From a checkpoint of a small mixture-of-experts model trained on Wikipedia: 49.7M parameters.
Below are experts of layer 13 (counted from 0) of a mixture-of-experts language model. Rows are named router (the router's row for the expert) and show model dimensions 0-255. Each number is 500 + 25 x the weight over its row's rms, rounded and kept within 0 to 999. Numbers have three digits each.
Before each expert's rows: "gets" lists some tokens that make up at least twice as much of what it gets as of all text. This comes from a sample of Wikipedia text that the model never trained on. Tokens count by the router's weight.

# expert 4
gets: " |", " |  |", ";", "0", " |  |  |", "| "
router:488476490482511528516490471508549511557500520507494477518512492519522513490460499470451486514541518462486491456521513523464501538494517522520474490524494559460461498528472485507543512536455533464498493456508488480528502496481487472505507500457537507554478484544528461524484525527488456470485508506465478525509515498515492469494497486495497500512457462514504475505519435542490489471486491498505507490520503485529540541560492531514529510510520487502515508496517506506476444530487485497508489514451490512518493475473477458524474500502472484477526537509522461506483488529445481444507523467495460537448499516466525534554500497494511498513477498508510473467463512507488450525485551499519490505502522497547507511492501521502477509472498482480483504556475477469539522496483495

# expert 52
gets: "–", " | ", "0", "ir", "k", "st"
router:520498453497501483499528463458512509510518533458498485535504485498542502487506494467523471529534472479489553512533502487506474516493502508530473469538500585444534493535512488508486504469518510530461506501502479500527533478486550495501465499508518513500503485472486511475467481518521506487509460490535536485459552491437532542471490477462519485501529526506516494499516522518528514481494492506516500522465516442508494448463500490504499525450479522519479482502537497467493524483486509499478537507496469492543519482531496447500470532493495528478452519532510537491485505497485480504481493440498514492508493527546469489484469477487501513527470477463519484511501478499535494490508503509527449481561510535486472480471505544553455508520543519509494486464514498500524496497522526

# expert 47
gets: ".", ").", "s.", " | ", "\".", "a."
router:447467519484534472533469493500478492544515510505466456491514474505512524524475499543455527498536494484506511511556561538526488491506502516483474536511486503529490492493482506516441493524499499461489515498484500563472478506495519480526495508487529483534474497561499473542480501506526531487469498460453485496511481490490503489501512477485499452513497506502496489490515534492500490475514475490515532508511557491487520520495458493538479486473516470545536516516513476472511514526510462468493508474549470487520488475553467518484495514457469439515488472493470475538526509520452482507494519535442508511459508509526487551470531521485524494465501521504486517493521508531513487476502522525496511479493554501484453531514550474527515507499497481470489531560512501488472504480465471

# expert 48
gets: " the", " of the", " a", " The", ", the", ", a"
router:454503497529504517528515507511483484486529484420526502469531452496475475537480499463518525469507523503527460488474459493473498460476506492485483556479480477498451496502526527501496486497465507522504491534503500515451520510495519532539503535503501514518498503534461529487514548495491490453480517511539467498510476482472455465474522497522499481506494511509485488472464474543497497501503487503466518509480462516530477564530498479512572467525520501529489540523523532507492469500559566507477490491471500502520476506519487519494526472539499528515541513481472488472489544464507483518460485483497479473509532471534524520507548494481476529450459484520499517509490496498488477480512498452521513497500488490496551506524536469443509498469499509507542519517535518497505481507522496

# expert 60
gets: "\n", "2", ".", "\n\n", "\\", "3"
router:497478482509466441499471527481492498534460530503445531558481481467511523507500479512513547531471478472504517491485512466492527495492517470476509509529486491559514523495498532505499549524510486526526509511480497524474453493517535482495502518492476477483510490506519473487486482480519549495467481552515514507548492491514507506509490498521487565465552512519506523515526577467510481520501505497474509537515503509508532477529535455470482516512528513514513482477494484490453502505507518497515517446489493472463498487485493481501494479499517515535477475527517505466479423460536490534495537479531514518531492522493480492507499498530529517534516482485497496500525510566509530508460495539495435526480525492509517515528496450518483466517491524515503489492490462523540537530461539

# expert 23
gets: " was", " is", " are", " were", " to", " and"
router:492518493518492532508504495494501524536502504509487507514471513481525485526522481465470445454458561531517462504482467536468547489491511432513478499476512461476496528498520509520486511511488490476499481479487505547523508471504527518527556479482532517496546471479474532500517516494483503516489475533502488502465494502519519493459477533523480524477482539547544496458481488516482448498501510478530507494473505503466473483521493554483562512530511506535520510507520528459495480478487487541529509492478516498530538539484504511499532500499501477502539536512483475470520485499540506462476543502440484484491492493527503491491499487462509504517483505511512468485475478503498469516471521501457536475536490461526502507499537509437488521498506476449537535487458557496463473527529477

# expert 13
gets: "| ", ", ", ".", " V", " ", " in "
router:523498506521527494523481542525480510480446496513475496515506488496496502476475524490486467468500456506536493486533512477493505507506522542464489535498465525572518472490454525492489485494474537526498492500457498521497478527493466501486499476509492522471460504521499475505515516525500522477525501499517535469566514475425493503544474517509546487485522485483518535517499560433496529529522491477544521526467523473503540527501521536518497465495491507487471466509495508455491497523545487471484500491479549492485500506496482521510512507500454518477524460518458484521503484509487509536481514479528507529493486473504553524513487533524510525557549518496491561498499521520495520532503462526514485519501513537510517519526463498480528531522483547468530498486509502528496545461456480

# expert 21
gets: ", ", " (", " | ", "–", "| ", " in "
router:495515518510523521507474520485483491522500538509471482490488493509495467484535500529504478531516467462518504466500506508529525473491504537497491469457496486491516551517467536517461490449479493507518524487468517484466503476498479526510531514489449523502477448554508528541521482501547546498486512482477496515499535462518496534527474505469474528506523484533495503507503545488507584462501485463515528518483548442500536461491514517488487532465528500527505468536485507499493521505528497499507537473522474476491507510522531500516503522485504483495491508510457485487467471518513532541504495503447511511481500499462524510496508499507516575536525497513448473499533543520491501473527499515474482550481536542549467519509471500510523564508484512519511490541498480478481504528456516

# expert 35
gets: "\"", ")", "\n\n", "1", " to", " and"
router:513504516484533449481474500554532514521483534491514531537475468521543516476502525542495501468511491497490478499500490539512515486477442478534505505465518475514482504533543549507444503483492518534523484500513471492463520563498481504509504484522471508486478499501512497510479507468508487491478521547488470435474481487499531522478484521497516466541498481536514474492492503470497454486478487513532477469500499513489516481513451468511533545533441476494503490498490516522478501539497529453516489492476528465455502502494495497543529552481523549506520519493538498509512498476516491495508522544499454512460488503455486498504517497504505530506521518517473500510507535498518472513503553508495453520543489425512487494497460481477477474500518497550516520444504482538495539535506505

# expert 9
gets: " D", "d", "D", "\n", " | D", " d"
router:480536511455489442529476494511499468477495529459442515515504486479482526463566507513521445483481473482515516493522512509461455495472474460508488518466532604478503471532524485531513483497484544489493516510478493523487476528474510491488482502473481504476499517493548469495444504514470483495516529513526488525516504537435511502503522513459503494512492479481523534483496529516526547516464504492504557514492480497467485507492487550489512488548508505508507440469532495526516500543491502493513480488510489503460470489518527560491504497509505512490474488509497479531518478490508528541505469482523475535519524493486530482505538521539484468486549481473471510504490513484500533495526505508527500510527512545507492519492523453500521462521514517471529498471506510481519508473452489

# expert 62
gets: " in", " the", " a", " The", " of the", "'s"
router:532487509511489519466482475511516514533501521492517551477496501459541448525505454442526476465479531514514465492473491479463495459472505506474470528518491426491501516475517530507452512531532484513505483488476527552503470519506533516529543489526476518513515503503477543497523517471520497531463510501488495481502469517531480499462517515541520496474500491492485470472532498517488431532477494497502516512476474533499493542498465508484535495565485473502510510557472524503481488500499579500462500482488558502503481487483496540472556478488498509506515530523497474473487513495551483521497527484474453458520511476510514483533503488499487446511488516519478498487507504499493486504494522495477538520508473475481521482478514450470488490498487490488510545499526524481522476506557528

# expert 7
gets: ",", " to", "1", ";", " from", ":"
router:503522549495492504519496460516481504487528488490525492473523442475509503504513469524526462468525530495482494421465488545458501513525479516448499544524497485511500495486523499518496514452465495450505509485465534491449520505526468468521540487485512483531503466535519463518462533513494514501530482495483499494472449520484505476483471484537490461499535528454493485471496540493468475514463489527504521535528507466477491515513506517465495534453532483514518492520491512478447496458510506483503537499551503504505533502456515557496494490525465478505480519481503481492473498498459513512496481483481499520536493505511457500479528538512529509533483499539484479464489520486480517495444508508514488512482469472473495525536507526504519532455481519478481524569502482498457474476524512

# expert 2
gets: " and", ",", ", and", "),", "s,", "a,"
router:476481476493486489494510485538496456474498517516508507503527503462498497552485511515488516463495482520478507486473549477495522522466522530489487494504498426517543495479538482486539522555528517491535501553475500429496469472514472443519535520513488509483514505509482530523507527480498454496468510551498489531454504492475519494522501503534486489526506490517495509469529493470529490485527494508497499530477478531548463498465497521501531505467519477546530502511487508464526490482505507480502502507488446521492564500515490499522493478553515460514517500501533472492517482459468496461522467509465514502464506517478481503511495507459485532465479459504477497457515479465475460471480536490494547514527491459446493550489530512500495519512524456470528531524475487511464506469495511

# expert 14
gets: ",", ".", " | ", " ", "; ", "% | "
router:519509528495512461517491498491484517505478473452478482495499533476514479488472478499487499527505538530460516499485473524516484522502526491467507500539523566479518470541466492483511461434502470487482495487528503494467463525476498471500520491506513493447498520469482464509511487502513521512492460474455514485488529515465516522479486462521517477519495510531448510500478501555506502458517486496497490486487541461520499503494508471484501492514504522533477446493549465561543519476492503492526505501492541542483519498476515496551458516543527570481520473544447501498500497516539483529513474476528509491536495486527469503501460486519513522502532512493500501499469474524497483478492486466499487465511505500509503497527481515466518499513572552456491511458540533542535516481490526

# expert 32
gets: ",", "\n\n", "s,", "),", ", the", " –"
router:463471529492493551488469458536511474439499524524482529471500463451484523471480500537509509474502496524476513515510498521547510511482460534474538497493512467510510490420518531465499534511522474498511493561488477459490505459526520470464517461495505499539507515459457494508459511481512521524524533529507520528503482521518500483486488520520445471464477504468519514480520511476524447506543502503524493520513515493484481500504487543497513468519528478490505465504481499502462523434512492460520536473521509511468501499499477532492473468520497446502507498514524490516482480470514505545498462467521527521498457458495454461517471519490521539493495496537501460489497487490456510514495509499463549535502468516480517516518518497490500530519502481485520482511508498493505472436510516

# expert 40
gets: "–", "1", ", ", "″N ", " in ", "2"
router:480491522489504518507512507499517495495496485456474497483517515502505485506482520495518474507485528512530482552479472535478515493519483539496498481529495531485489504487513499506459480432510524491515501528506501512513490457507523559489457466509517481536501531521548528494480450477515530527464508473486533496482525487523478525498485457464517495509520543488475524476473496513489544474507486505507515533480495460506529509494512509506475461517496458500448478536524543479494525495486490480522490558468469486472510525541460474449497522542480468510505518466473519491468491539483525490508511506512464488476452493479502488506505468451473530517477429501501519525551512506451490475466516451521522524534529536496496469444501506527482490496478497497512457503501490551529557518520543

# expert 43
gets: "\n", "\n\n", "1", " I", "0", "I"
router:482537490462529533470494510488449507508482509524458517518484484535510515531514487538488543487476438436525536491500514502516538477537514504500508479485536537517544522505500509521500550472489494506490546525556493438507515533544502493512532489457502454508457451490536469485498442493453506514484505530514509525522487484503503498500490510525537491497515484503494506496464500522493477487509495471458529475510499536471522502499493479479483537504491466486531488480472490534487518477486555488465471471513471449508512517518543551533487512470497535513460509540479506508502474517515522508513496518470460532554535495507514504465520513531509519493522527451509498490497494529490510513519497502526417490516513511491475493540492492508499509500524523510456532527494501471479508484464526

# expert 59
gets: " ", "| ", " P", " p", " in ", ", "
router:542521536507477494491467524497506458457448516501494556488460520490495463472450503531461500501552456537525471528484508536510490461515534487518496467530484506557493527511479520456479462492477491510519512501480493544520462499454491477497515495539488486489472550489489525474513472515547468485505487549479545458520515500488525516479454492477494498483508491515487545533438522514500528454489512477523512513493525470492510489507477483526470473520465498449479483436465524488492499525510476480528531491503512525486474467505491516468509524457526501470521472512464527522489502448484505535501467511524523529485518461500506502479463468491526484517505508520487519513475478494544512476528505541503477549502471539486499523537483506490485529500523479485503483486472515513495514483480493